From a checkpoint of a small mixture-of-experts model trained on Wikipedia.
Experts: 96 GELU neurons an expert, 8 picks a token, a softmax router.
Below are experts of layer 5 (counted from 0) of a mixture-of-experts language model. Rows are named router (the router's row for the expert), down (a neuron's output weights, with its number) and show model dimensions 0-63. Each number is 128 + 24 x the weight over its row's rms, rounded and kept within 0 to 255. Numbers have three digits each.
Before each expert's rows: "comes before" lists some tokens at least twice as common just after its tokens as in all text. This comes from a sample of Wikipedia text that the model never trained on. Tokens count by the router's weight.

# expert 157
comes before: " the", " The", " a", " in", " by", " to"
router:136197121125187101118108154163118137125129132131109138141110159114131137115119137111097099194124133134063152129098117133095138128118093174141145146143157151133121139145106123129128119140151126
down0:106113132107121073089137091133110124089169078158143147123109171126165144123127146155127158095178138112134106140130142072079146094114122149099186127113152095138109086117154162152150095170135125
down1:128108112118140137097109152090103163122128122138153131104166123181131118101162115113068146074131166114173116143129120108090134107143123120127079114087144115128150124166145117158148102080136095
down2:122116126156121156160158169117128138104114092179159106138109107134117152157134136074092129124164134124140169082163118091104106144154114126094134121130092120129126162133105121108093145101134159
down3:092130131116151123121152119116122107111094094115131093116140118125155111166105106152145105141160129142123132110148139125147125105141141153122145104146106119164126083086147150146068077141117134
down4:117094100160176132100113086120123136109116138109112143128145102142125139117130104161128127116140132142149086106140161155176139116135148139125096159118081162134125130145174151111137148093096135
down5:130142143147128137099133114107112146165064116137170166113127127169074056147124117083130098134135155149138141124112129145112128155143161084124069077136113127139134147146131118107119129131181126
down6:118117127123111097153099122108145152164147115171155120101151097165156108140129131156166157074102147111149127077128134101108097143142157130108112107130108127143149161171185109117111089094164148
down7:121133110135152101126133173152156103169149131136107107107079182132137149100149093133145120112091125102109151124155118147119116098140144132130166089120100153155096133127055125119130111139131168
down8:135145166145151133155118147140096163176137122124105126142165124090136121131104127124156136174134114141108119130134125105103132175118124096160103125152148136160190137066155106157164132116134120
down9:145124140105093147098105139114178157121097111138136150142180092117153097133135145114125116154131142124084140122144139128121102123148110138092107134144126121108147124143109063143126166091143099
down10:107129148116156142142158135137141145171114125128130104174115134095138150140128092114138146157129138148110133107135171130124134151140129153112122137140089133130142136128131140160123133129118142
down11:119123125131109094125116129075134102102133104118091114140134146103109116089134137182106136102132137142109108117120145098114116125117118148132148134124177095150090068114143114129100150150156144
down12:131067144127100161157110074128139141136132121144161069111142084181129130152158099142133155115111158130114151098129118105150121139139116122129119132145152094145139152131089099167112169077138122
down13:145131098121155114117178141121149131127099130175126098140115185182147162150121156142115096101136142102129168145159114123126142132135119148152138107099077098093141107154074119125154100097123152
down14:122147123154148134131114127102102157135120133114105099117127110133145109114135117117105115151097140124108182131125114171123164175147137095153095123151132134149128090130105095129180139140121097
down15:138168154117128099108146140129134134155093127076113122125164164091169141115047146133126135139159130105144162151136153099115119103130125141152119111118117150128150137102089099123133188150119132
down16:101155116142115155088101101127121123142118122166142142120159104136124089111118156117125150124124183168130155105126115167061099132100123129145129109158125131138130155147102106115132119142171138
down17:135091088147102128139154156102132108138108155087112115115100135126148121161059128172126104150107141133047134122147104168146149152121111098137116090142102128100158099115062100120128113170107122
down18:114128151110180180152111096112124154131067132128135108133150125076119101176154120089128126134127140128183150112124163103141093110122140108116125114111116125146132114138140123125118128150140132
down19:107132135158130172118149131163108145140100100127120132122096152107142101109135131128141112164102121124109151131109135162148146126129111114139127146115084136130177121122117132114152135165130117
down20:089139095123104138137125164107129145122124104165134134121127114138121133131137163095120121143186141146139130175151125139118133106119119127124081111151126123131099104121101155133150091097108149
down21:128112108135152113071104067162086142111147110094112157118109152136143133118136107156149124135101130136134153161156136131116139128112122147112124143138172095118174122101129118171188140090183145
down22:121140128123156133129129153100121109128152096165102152152134195127120128150088114116106114109129084147101132108129112153149087175125084118131151086109117104140171114162104144124088131171122114
down23:119140130133137090156106178140140144104138134097144117140130091094163140171142137075138148189116149094110149130088083126150121083152090107095165120145132131146102148150086128149112126133157109
down24:135120060129086129102161165128099130141097124125090090111096152124142113172147118172122118119147125096089110132122132118147118117127146152123129093132083116128150115140141184151096131134144085
down25:139106095137099124117121103167139063138099121132122092143048145123119124095143136163110133072102113122101133130164161120148115104138121100086165109109067151134080100125101159115153144148130152
down26:125138124138200130118119133155102141127116097094099177129139112123159142119095099110104156152139126144100104110083117133130145109117110107079094130120107161109167118146116126109133158180149129
down27:145099134114102120159114113107138133069118136130115125143138111171140087137136140125124121083134151095195140121121158153104106091133147127101124138097116116135134171143152133133110120123101120
down28:118118109097151143137131142143138157162104104121084138133148191123114134132153087120102144152142114133110099111131121112200126121133101151128172155131167124118105093093099118152133098151149120
down29:125076125114113130121133150135095110104109104129108125153168114111122122151164124130131116128146091086122098156124148139164109099123160145156092110119119115162143107127145136149082148121107121
down30:154148142122113124128170150112127179158102141150086121107113117121120128157121141141119163139104136146077123104119157117145151162109115098158119136123131186143175145140098102098156153111106101
down31:109127111137123185114142158105125146118122128169146120114145074125099106123120119093106211086159164118119110171141113113089146121145122127147147081159142157127083147141129120125096121169136111
down32:121138137135082153105106086142150128155101158095112111177116142110168145079118131116114185102123122134122162126174122119118140152135081127148088186130147132112143122107130095126154128132125100
down33:104148126131126107139111140161140138152123139132152135146147130089150153086090138143110122174107122146119119132134134152125114114105114114116137106135117120152116147090108098099152112133149161
down34:108127112126148114122091146157149081133095119096142100114127141139185128106143148135193111145144142158134120138072157125193116101183157170134132140154121137108100151120115133133127152109174079
down35:054140112117120105118131110140132123108106088098114136113082166142139153151124100112145105131138129151106122115111136108123136095169139151141117110120137164109099129148141136106103088155083138
down36:126164121113111108091105102084100073170152109113139155111105216078170096129127129141103123121134133145157132114141129152146118104082073094129144134160144135109137120122132116142155139152122130
down37:103135139113119156152121149168114147146113102106139084146143135119145130148133124117139104095130100104133121130127100081139093122143153113135124094117123144105140121134156143134155138123112193
down38:115090127142143138144095149141096180118111114117095125142118101134160077124091128138135161121154132105130118120144114099121127112137125121152110118145161135102195103118105157134132160165127125
down39:117144110120093090128158103121117086111087116155104145152127116193115114125093099097125091126122122104167117113139119146119103164127128101129088086096164104131166130085063139162099170195109140
down40:120090149115132134124125121166141122144141134131116157144157187145173128138128143152119147119109139159075117126129118111162153089109121152124141150104082145171144143134147165166168106126104108
down41:127112121113152111142125140131120125105132114101133115114124176123165126114079135158140133114121134106104122141157136140154110094112084098140151120132100122148130140107102110131110085149119133
down42:137128101128159132137111181155101110101085129115110089146117144132186143069127094141148100151092130115099124143131145106132100114104138097147156120132108147121148131117077125111154127156185119
down43:106130147153105132081090114078157151104147115161139126124096185141101126126137186139136129133151153179149130085157095118109105095132117101098110127098126091109106067145104136108139126095130139
down44:137126098123144122135144122132129128130117127080163127117118134158169133091130098134145144152111130149096117183134113115184148129109095137141142156117150139116157164097063141114126151145139147
down45:154129149104129153142181136182110109130092103104097117124097130166153145101155111153142144123099136134074103119128149181196123134124123152147142173101118150102142151110130156089125109136132173
down46:105140136106125163131170136137119147151094093138149080121122159102146123132138122103062097131120149110126160130107127082144105104126117149109156095122107112128111121140121153134135128151128161
down47:134133124097116080140108125095136119133128166100105161126109146104166149143117114117147156132116129135106145124127138127129116120155169152177162143115143150111121107121144108127130078149117128
down48:120111147127135077145181140153105155092163137149098230139114111128130101088122131145092161111131143142158107097137152136112178166092094120103124149084165137104132138122137147100169098119125128
down49:142168115137182172158133125183141158118088130126123114113144088139124125104118108152119086175088159129102150082082083147135159112084111149152156115092112143079080115106135142115166131103153144
down50:157115103138095109113140146114135144091117139118098139168114151157173109107147171152119094094143102084169108132138117164111147122112102130146113145097124120114149146118096113116115124144118122
down51:096122122157165078145138150119170140119154089135177156124158164093095133125105152111122124131121117130139083131134129100077152115127114075157113112096157126090094149163165107093160177145170115
down52:104130127095158105127148080092108107098126103111168107086126190137105120109135133158142106097124109090159183170122184070129111138119143087081188136121096150139144124143108086156119109136164127
down53:103093084117095071112124126130106119131117102139126126126136198169175124135089123129121127143169151128099115151111169114134128140124137099130099123126117137116158108183097114116107128122181112
down54:130140133158096136167143108131119108123140165141150121098145107141115076141122152143106122130103141104136150110127135098092120150176142116181098111091130186116141093149143120161144153073112110
down55:150134141106141097131103144168132150103116139085115118139144145114121166116143147124144073151083121130104137139131155096151109116100110099160150112123155124171135108116135109114155096106119127
down56:161126147127087123110118095130110118144163149079121133145139138117144106097091104186129119088109125126090130120135147129114141155115161100089126107098154166130165103112115157151087101136074109
down57:131142153089103160087117075140088102123104103100129092194077158128127094116122117148152116107146100087106126144160134107102119076149138146117130090103094124161102084141180167119152093161098121
down58:107143107142121100161169131113133135151097129186132131110110152160104089147110127138107161108115138118093147059131107133103114138143152136184145114157112150107135152215114119140162128170115123
down59:148124072143138153113124138134110109163144158150115114148142109134143106133108114120128130148075141145057131118123137177153143122136139166149126131173126126098155081134132114124111129146091144
down60:149166143060103160151127135145129101123093113106090092161138114178140111110152109135150132126138099105130127091131177115150131114123111149127135138113152082164146167092120108140108158131074145
down61:168122092137126152093171154178102104098128124172096122136118111103172078142140137112160145121107147134089104132118154145091104105156127149133163101102131115174137167109138160110114123154124117
down62:137141139117099145109136105145186117123158140162121145112163124137151129155128206135157134066118148127156110118153123136111130098112114144160127146141108129120138153119133090057155125127161112
down63:131144098120108166124110148136112118131148137148140133178137160119117107159101095135099090135131187143107114158117106115118198116164148146122162119112142110179145159141116101142139121096090064
down64:136103110098162148135140084173127126123084116130152128099101119099155120131096119130145139122157118102155112146122157140125141067171152129130118149112138122128143126080141143098080134158126182
down65:160141137125125180123111117118099120160132101146096153126108143122150111141095144130152158131127151134124151188146097129147149128178097131140089146147153137112186113137129134137149106114137138
down66:154085131129119107147099106109128125152153185089122130158128134109186193135087153122102114129149117152096172135125147125125175149135116111153081154094120138145123093173059151177107116089090079
down67:070179096085180078141141170145168153112082146135116120114109159099113059119126103147130131170145097114091114123142153105142144106125119103126104100126135174117141109090120138098126127179129112
down68:136125139115115188141115113123135127100152157145145142123147128130145142113117169149157154095119144123174101111141169113160155123140133112100068171115114085109120123113105115117125087128135133
down69:099132112124135150137122140128094109143135112132162097129170131117095133131121140110169145196150135165083078071105113131119181140126089117143102109150120094111146136143138098134110153119131176
down70:148163142103129185137148135149134143147151141134097125144111141139165138108117135178107102147114150115132173131143132099150146162106072156133134121109123117166138095140122103136116121096137173
down71:121083099153087090133120126118105127153155164128101172149114164135132167134105128124135103093143109094114110118138153156163140143147099151131123153153125133088139068134107137134112125114107153
down72:052131076150103129131102140114124162098133123170124120144097113111105139101151134078116139200155128137112116093124113144145139087123124127196120102140128123112102094162121126111123124126122091
down73:110112143135063103097139194152133155127101131112151133113149101123124172135119114095117124137110114098053178126128148169139115082127145113152140107152096148119089139123115137133104145118146089
down74:130113150128187155159128114123113116129127101137170118072121107126127096114129126135151150159140145128105128137096129120147129178123114082137120113145110098138138157151094140169151165138164117
down75:109112149092151119144127122088173099127124175119079121122107138118124187145130114107142166094111142141102145109172114157146154180128119136117084134147091127144121087134123079094131105115086159
down76:146101125136134085159157130170158154150116138133136127133132138127141136147182151150161122110139122115106108131107174135133074112132136166120150133139133127129120145112150149116113163174159160
down77:129178153087116134091105130154127108124094112105097119123130134108156123095129130124135092155115144147141160117098102121095142114111134145169155140096104118122117126086079142116104101123145150
down78:169157147118102170138129071126129150141135103148131122166087114151110058116126092164156160120167125130153126141150132123139115134131143119143096140129148178107137121142138101105142111148108122
down79:123148177119085151103157153168083128163099112096150112120118148097092070139135152099145125127078113126165157096131112129106139106104106126136126125118114083117126117086112169090148150167151164
down80:138088117167129144134131125159114121124155141160158143155157127150098139105145104101160136127073120183158119130133139142128151132150150135163171124148115105141099138096119159113104118153127137
down81:187128161083125122128166123161145101126109102114101112120101175194140121195119141119122108103114111072199139173132101145152118170116096142098126142130142139142108139102099124152164161108121152
down82:108114139127125138116170124150144080157129105145125082096071156136101136114141145131061113118161140109099166116141109130128090146105063103134151121114119101158113164159104128145116137117123101
down83:117133138128102154084140147164160139113114141142140097136130147107089131114154139180121129117130135112076111137178139109140142106092171129159080113096132104150157152071163176086102117104110124
down84:126085105160099096118102140122133150128136101149129107137083151167089087114122157156135114094109138119150107097134164129163117101168121104119151163116129131164115094109121134131139156107144106
down85:144129130145088109153148154087125100110169157120133107143139160101122160139116132120141140154095130134114173085130112106086143119155108128097122104100102106128166128150151163139077131120112113
down86:143147114133117087116099137141131091152144156109142173115136159146099118126120119090157136086122145133130172070156164113112136116149141123130156128135178163113142114164113151139122152103116130
down87:151102098113137102166176103090114133152130129172113135137137158140121095164121118139112142086122127084110059150137098155156101141102162102144134132087162148145178137138141126149139107169085173
down88:142118107118130133118087118124145114134146091172129093115098108142125143133147082156152176094148140150123131119119135132091166129119187139134105107163140117172145126150127108116136169146117119
down89:138133149124139173144141125091071141141115115110139111113128134164136135127111109100120107136141131089171132143127156168139116143139098140132147159139134118161096145109122095145119121126130158
down90:154105103131164130096116110079092134088131120170118138143148152167143134130104095158130121087131149105128128100127134175096133111118166133155134112151115131161124119119079097140171155144088119
down91:098137095131099087114145143141136117129101121118102155117136113156126106140112117104147148095123138134119129106123126128128051110142143078135164113142134171118122124142116123106099126211136152
down92:138071136125193114085089147155074148075142123136106112161145110126119119090158099131138132136113102144116146135126116124110155120102124125125160126118161110155081101134150158155111154168141132
down93:100135091132103101105103119154170111065122147132092107130141120117166098133130156119147139138148160091111151159160127136121130134147140085135093064154160143122130111113067078136117123134120105
down94:131131147165126120144120135108121202157090117117163139127064147155128135131126112108140172126128142112111142147114120091152162146137162081123098143098156155102107123126096129137183149157157132
down95:114135143194110150119121134078159145102116097197164165125071173159115110119111154125117156143150124169180111114142142127157131093143129119155135130090093096116085112135111158084164112161106158

# expert 102
comes before: " the", " he", " a", " The", " his", " In"
router:121125123127153096083071128126104159140150135131147170154150152128156160098107158118121146126119139150098103113140152111120140141124150115143148120142166187118099123160150123136142128148145090
down0:142074157171078131077138116145150126122140140149127157128148144124119115122123127094127192137113101116176156088144137099109115094151134133173117164086106109119112099160170149116078132104108103
down1:127103135166109133089107090126117151162108117122077093089142088136123124128108089130165150162139118104125136105125136150130140102113166106184105112136106157112140094144142147141086115141105091
down2:144121120164105105133133109154130149112121081186147072109141066161161107138129114137159148171169113090157143152120078135104140107126165112117064139153109129111150181132115133124106112109120151
down3:115120127161133100080124156109127149154161095103099106144108121112161129074167124117149177148142179103143118130102122144159148095095121139155159062109153141116140113102139160099196097115167121
down4:158096125091152111159147135104149108116139157167119098123165111116142105126155084081060136142129121121133108101137154153128160118137107102116133104135128092144147124132155132160154197117136133
down5:145088101146125063132132098122125125127141123134105082117147091100125108146076131104134116138147113109138128145157137136134084094112108117167088112176140116116157147107114103164085146122121105
down6:181061098110124094149126083097079113123163077166125131164122134137117091102096159196144108094111125103117152202150119132120117123153123120112120147093129137125152143134113171088142123168132180
down7:125145121139143089145136137171062158150137155109149143116135078158123111141108139102146120129097107114128109126120119100132128155165142106102128118133128132064139108167091186147109163104147103
down8:133201124142149124138152133130094102171151132116098125176117074133094103171142106101181112125106090131118134117130107134109134172112124161160141127113117096102137109123115117124120119128141159
down9:135134163133119031133144108144068088109135126119116148142128137138136111155120142155133100127153159117096149159115106093107111108128145129118152118127123125120112117112132132149103161155148146
down10:122121108100137088140142142139129124154153147099135140127113126120133106131141118125126150118153137129130110148159133159120103161134106094135093137140114135109178101136093117151133141138114130
down11:140078125144131088128182117113125150114111103113111115120108090135109128115086122128140110130150133134120105131149110162162123122135145119136140080181083114155130143118136120106123138163126110
down12:141120112114134118108110143134103139088109164174078079165150120138150147135115143136163123085121130116133140117125118164142148103098164138125143117140085175093151122107117133140177092143119144
down13:065138159147148120120160148128116136143144128173122158143127158116116107141105095107180161128164151173123104157127117143131108122110118124162088124182125141123130112174136158137110102140166124
down14:104057128140139104146140103129158142129089124135140147138131210132062115131102152111081152123156121145132130126180123119131111113160094085172135107144150106182122073161133118120096134183113123
down15:160101132141102101129140119074124103125160141170098146106118109116114128147115147142149122067120131114158162142134119117133111161113142121105134091101140146184127136119147131107152117129157111
down16:119122130162158091127135092131147132117138114112131142118131119119132082087122119176157136176141157100140114111119108080127145150178121168136074129110134152107096113122095074131093171100184118
down17:142181157134145072111088118135119095149126183129083139107127111148121149109106121127136156136113136122120148119117082148094204104099119167157112105140109113111162128128143137163109126140109120
down18:125093100134137122155131150125118120124145151124131109106141118096141113102115130117147137133119138141120094103121127120163131143104150179132116109154102153099134150107150118132140136124129100
down19:163151162117121095115111108165139075111117127135105129124108157104092171078103107144113143104134138116118160123126125089153156107147127172171126112116148149127156130089135079127121138133142107
down20:129116083136089117161106132084096110094137122088091136146157115144129165108109163159121145139109144126134104142129169138166128117125133103144130082131122156162089146125100132090128134117112104
down21:148101113189163121137124078144099117117141139167123137153112099123163105122143102106161180124154121087123157120124159132090138117103182134161129118126073147090117123113162159140146128095138123
down22:145145145129169046106153099146138114133116129153104148099119137187133165159128121068120156112122106093045111148145132146107131133126104144133095118150136126135132127147129097131126141154152154
down23:123143142163148099088131106164126172115142157132131120111139164129110176133117144086118142136115127123062148089140142167160159137140121134176122136124114157082108139100137142117151152127109119
down24:080139140125097080103132074127124109200104151165092134128130128118140122095142075135153162100092119117136116133145125121123152092115178140155140100097136144119131125102153108099123117103088101
down25:106098119174123119116105099115111092118157092139092158144116160140136139102103092169185132078128134123113154195137104127139106100143144088155158063131106164176100147133123108128133145139155106
down26:120083114147122090135157122119161164121127121166156125157145147079118097074119127136108170131126108112094164114143181142159107103151115136133141131109125152128114091116146157108139132109135142
down27:145143121109132138148148142128074097109130142115115131116117092165098114180160107142163110134145155135104130110112129148157120099130090080170086132176096130149144138118181146151123128122068125
down28:139112123155134095108128139128154150146125100155149171110145175112118112101115154105133168168134154163101122093106121099184138124130107101193151108141157077107163078135117157163128133141121112
down29:121131096183101096072113106130153113122165177144124145172144144106100168149132113073122085103105110151123164086120150133113134139109149163160142079114110127099113104096163145137096130123136141
down30:146150091137172192141138144096118136141124131140104150122121111147092126088133117165097115149140137133126101142098123120111137176099123144134144122133091153139131166117124114141128110194156135
down31:139153121103108036135137123108151091097144146159111149109156120117137157127116128093096150098101133090127124152109157125124133134131124141112140093094135107122139123143109161082111171108130137
down32:145153120126132170126130127136101130084142135133102138138113085129185058161159141120140134122203168094128131139155074114084183162124122124099089135164117124078118094154133127147110125122138130
down33:142127072152103152162144175089106140142145131172142131167107175127103098125149114140127158108124143142134135119154139134121144137164125144070152152096129133100117146102134141122131101088156112
down34:159155131117126106130136142110133110133145103163157072124149140146134133146128131144126082139142160111107101114079118094132112114140154149149079164172118106126106180134121086155122115114126141
down35:109104136189135087144124113107139150173150105125139111099185166167108160110133137089098081090112105153118092101127122164142137119095123115147131136126128131112090206082132114113135122179155143
down36:140142112090140105140143104109125135138106152098155120142160106151147152094110131116125078116114086113119109130111119102145091100147138121135150108110119120132133152124131132121163075166134167
down37:130132163099146098130122095140129127117131081145105091092134132158114123135115141123135128110147138160127139159144155131125111129123134105094112169103169104136115135116109136163096111137147135
down38:121121118169113035117156081151126154101119111125148183134106140152154135128142141145129150111134115132132102179143139124128111156186148112134117122078111150093120114110114113165101167104124115
down39:145117189152116139101108107102108150092138144124146096111113123147101156126133130147122128121109130149105129124128114150138093122123129099180117143102117142132142105135135168130125138113118128
down40:114141096182082096143130142106138124107136119128124107108137146162084124159150140133139144094148142153160151101179154144100141144127153057167119092128081163126129153127133091137123113127113061
down41:112103158146086096138113119084121118147137113157155137122154112161086132122107134172109112096114152084131087116141156128187125117155143117134123113105150138133121157093105123061114144122117129
down42:129123127136190080108092113149097131062115131106137155167122116081148115140156130122135113121120119149114174153089143107119103113155110140152127122133143122107156119114162137165144087107131125
down43:147114162115141112119103132145111123118144114120107129174133102153138147142114090099169124100101119083135141135113082122147102153091123115095154091116121135122122124150101123156164126169150144
down44:088159109165132118140133133138129115153156148126127129077186092097150123142123148131112136168155113137093094121080140108103145115122147136147146142161170038148175113131121149177105133125128143
down45:129115123108131112161126088082173152142090146099084115130119086092150154084108111125103125111108096126132095123104132156140142093121117145164126121109099165157116133115131109129126136139142149
down46:107130105134130059162124116132121139079113095121142131119166137141122158169157156144114102108158151113170097111153131137120119132145139126139120133123132133126124135140143089147119140117124118
down47:112160144167114087104122089142125133141122114100127119123164144099093129101139146136166132143156113124119121102152126125087115105131156130179112136149101117141141127101116092156109126134108138
down48:185151126142108108163152122123121112150146123143144167063155145144135140115137158136146125141141095152100113128127126127152128114117125121151093146156109131128128182099107162110110142122082102
down49:149118131153148071157132151150131150136128111159178127133118155114088096131099116133120174145123114105075155142125134085121128125196108098115106159129139166084144122144138146143115140093112108
down50:130091149135160114152117096112126147108134142128138153126131126105121130120095102126119134101128122133125123114146086143146093090168110149141104106166109172129105110120145131128112128113145155
down51:129119137122161163159112133113157112111122162154130078123144111142108095136160109082129157134144118120125135116125128168131151145121148162073127090117126134114118158120109120117114182121168132
down52:107139118127137060128086117099133103111116122131126132129137108076139154155126092113125128143144150124103144147118100120100149082140125165109123133122170105125129134098163143143120137143140128
down53:173168096131125147136147137129078148121134147151089157115151137138124112099148120175135112114148143133099149115124167138142093121102128131118127137123126150118128136103103156128118130095121128
down54:111142106136146132156133146142130105085126122137148133131145122152152098176126146122131120108174128127105078166122140109063106125123133114119117087195149116113126153167096113144089100144136146
down55:104100109110136105124127146097153149124127144091089170176102128123134112137159126144144173121101106119113096142164160137113099130145089147168133142153118122093118101135115171143081112116110135
down56:099171112087123088159122171148116110131108125159101117169101158124133091119139121157149159135132126122124126124098076134108127109191091120145106107140113120128114151117136100107075144102155087
down57:166132134131150067149133097140117085105086137061110121137098114119127142133120149148155146157121096118106135110123117113132114093103145145170113144125091090092129072126151128180092143151152135
down58:111101163166147034100112073140095134097147118100112093106182132155127169131098159164134150127139096105134147174136118126129110086139152112137117111137128167151114120123106142142101131127103141
down59:122118160146146113071081063151136099099099109074126152134103150107128132152152123148150138168160105104070137122144127132115142081113148167158144099091130154113122135097143170134088129113119143
down60:131133126151129135122135130119103144130101086137123143152120147162162170131137091134150153082118167080105103151123158119149105125163133144157158142131095129145114136099094132108160090156130122
down61:096131128111143084127132133113208136124133123158134132110145148152118118114137116119099151139124145151151106133152099134137104126133126104130148105119162086144142156154101102133115160148110144
down62:138162109080119091172124151128155144172097138098149166117156083086135078162153133107069167154138135119095125117131115111110125101124119123124182096133135097165173153184084158143085154135109103
down63:151108116134127083173118148129121138126153116161145137153120102144139149110095153159144133102112117138094149154128128108099123141176132127119119147130128141073124095139128149131159143124166145
down64:092175139139162110088112125152122168103109136094159139110128112148152133128088126093145120180111154150076126078163140159135144109132131179208143125089120123091111108101166137138110117119067142
down65:103091113125092109097119095137097146125135123126116161144078124107118119104125149147104146130142100103129113159158131122124134115158138128130119130081124122145114119111109175069118181120135101
down66:122162091126091145130126157104134120144105112161152122151116109130142067132124133151110189121119155079164114079124121143119136115164121146148120098146108152112135143140144120077105093080152105
down67:121107144152124088081136137122149123118190132143155133087103166127154130107147137107109152172124201124163113130117120162100128113135134141128107088100135106127149133127117169090154136109087115
down68:156137113142117092191154131141116153150089144093120164137118146133113140107162137133133151096138155121166095141132124117131090165114124108129123153134120136131140128171116129136132137160158125
down69:134064103134134128138125068124125158083126104111140128146127107094125123083097131124144165076125127091142141106089138143123123125164128126180106111132109149125111105191111141160112134124150113
down70:138134073129153078141128125136123119097109124116121091149132092149138110155105146179141094105142086098171135125118142129072094082130171174095095106114123164123199117135132131175122129100127157
down71:137145144157105099105134114123150129153098090147123131115095173155120105132107194114145142146142145155155101067115108131173109105112117120143135118092095112131131109137148126118108096156120139
down72:138135094114119062129141147143143134078112086124132131166127070111111127147137091178163123108128094144102097119149123101120139149160127088175123112130119109156109087141121114130133135159140104
down73:144128113125135058158157104115154166108171135133094136139156098108115118069113157146088159117123141122146124076129129129178128160120130124148155136090102113116120120118118146100058151143150114
down74:125102110173105113122165175122120168132146151136112146119129080130115108154118141168171154145123098138093144133139148156102130151112101124149138140119140137107121154092150190092132138140132121
down75:091112118159131063148104132126108125097098123162117124148125097110144116149116147141141163151113168143090122090087095149112129097121134171155108147149124127104130117151128185124138146131152117
down76:094145089175109097089142112163133106086125116117096125136115151097110153140106106166179108140164109140151143102149135162076114133114146128141134095152138120130106119094117095134115115103193150
down77:126168139126130135135137146124125113144142109151149120152128138078123094121091117133096159166143122154099110131166119145145107114164118155140137124122144138142104123106123110096109133117104119
down78:135116154136125165105084112154119174074121149109082115141123140096127104157159127128147142143164139111105157129150103131105140108121069118170151138108107149179118150121147115134125123100085089
down79:153149098124156145122149118176163111109113131160122103120108063172124129102152132098112136166120104124085132136143143155126162102087096117146118111145086139153075176147103148126104149142140150
down80:084168122118122085109115196128179190135115136149141145139181107156129149138145132090154125127138122168150094096092115171106144116111114142192132145123115124108116125165139156169125129142125182
down81:090158102185115173152135131117155135128127125175108107124129116144155149092102134081114147131150143104118154111096119145116168105132173162088099152131136103096118129103133139129120171123165121
down82:100239071133131159136133141110142130147122157139158174126141132179085092113148109122115119098143129150127090106140183086152096116139127105149186115096126127130135130096132094135073126146130123
down83:104034150139172115135125141135134083091133106127127124117131151099117135130154109141136158137077101113169163165161118166150122114161115141128126153105135088161113141117135108153064134106143122
down84:131091137148152103155142155142104113085119138144127115138103171130120134132139152112128146103103129140114141137111109143157086115124117111121103160105108155071132095127131129149131141120127108
down85:159095123153095125159155136145098113132147139132124105159146114087174137124142154107172171137153122097119109117118125125133148141131155166093136127126064103106108134135129167150160130085095127
down86:108134077135123136135123121149117126105138113135124182137139153087098164072112139181129074115164116134192136121181116119075139113120109156137137136151133104136168147106187112104106138119124114
down87:126112131148111099155116138135150108111150143127133106118147124126135121126106119117111088106107144122118080133125131146118137110178120113174118159177129136138080122125197151121131153120164154
down88:133128118136155172148112140180124155137055138133150086156060094158102118117138091135171112161177133102085146154148138116136139139156154155163131139145072155096130133126126104111139089105090109
down89:116143136125144080154098134110119123139148143115167093146177108172168126145129107093148112131133151119128079127108126127135122101140143125101109118163157112125164157143104137138150133115110161
down90:106094119113155186156117120140070098118137127099093102162155141129140150072110114136163125129135111150143116092087127166173159113102144160151117112146122129123095140108145106170120153173159138
down91:144111142109129105165144115123099114124109124168124154140111078175111133142164127128128124108130141128143099148115125124132125130120153116096092134144123081127175161148145141151088136118132110
down92:115143118156114138121163083131157147133159125132148138156132110090099148165151145136162091146129107152155115069157135154120138143114145152159149146093096128119103117102178158122140148092148112
down93:128097143124109110127155091134158112099122084142145107120122125087094128128128139138127136154154095109115163114150124145093175114145138127109157158108125100124144129120151166081094143145101182
down94:151152141121125159103180092112143133174140142141137146097110130090133135084149058104126145128121134112126104129135111168162168161107147156124159090132108113132133160126102100099127157117122111
down95:119086135132174139146111143140130139129117155126121118129178142108156146095115155130163124132081133117068133139132124192150131104147128144133145142097130169055122154144134103146129114118111118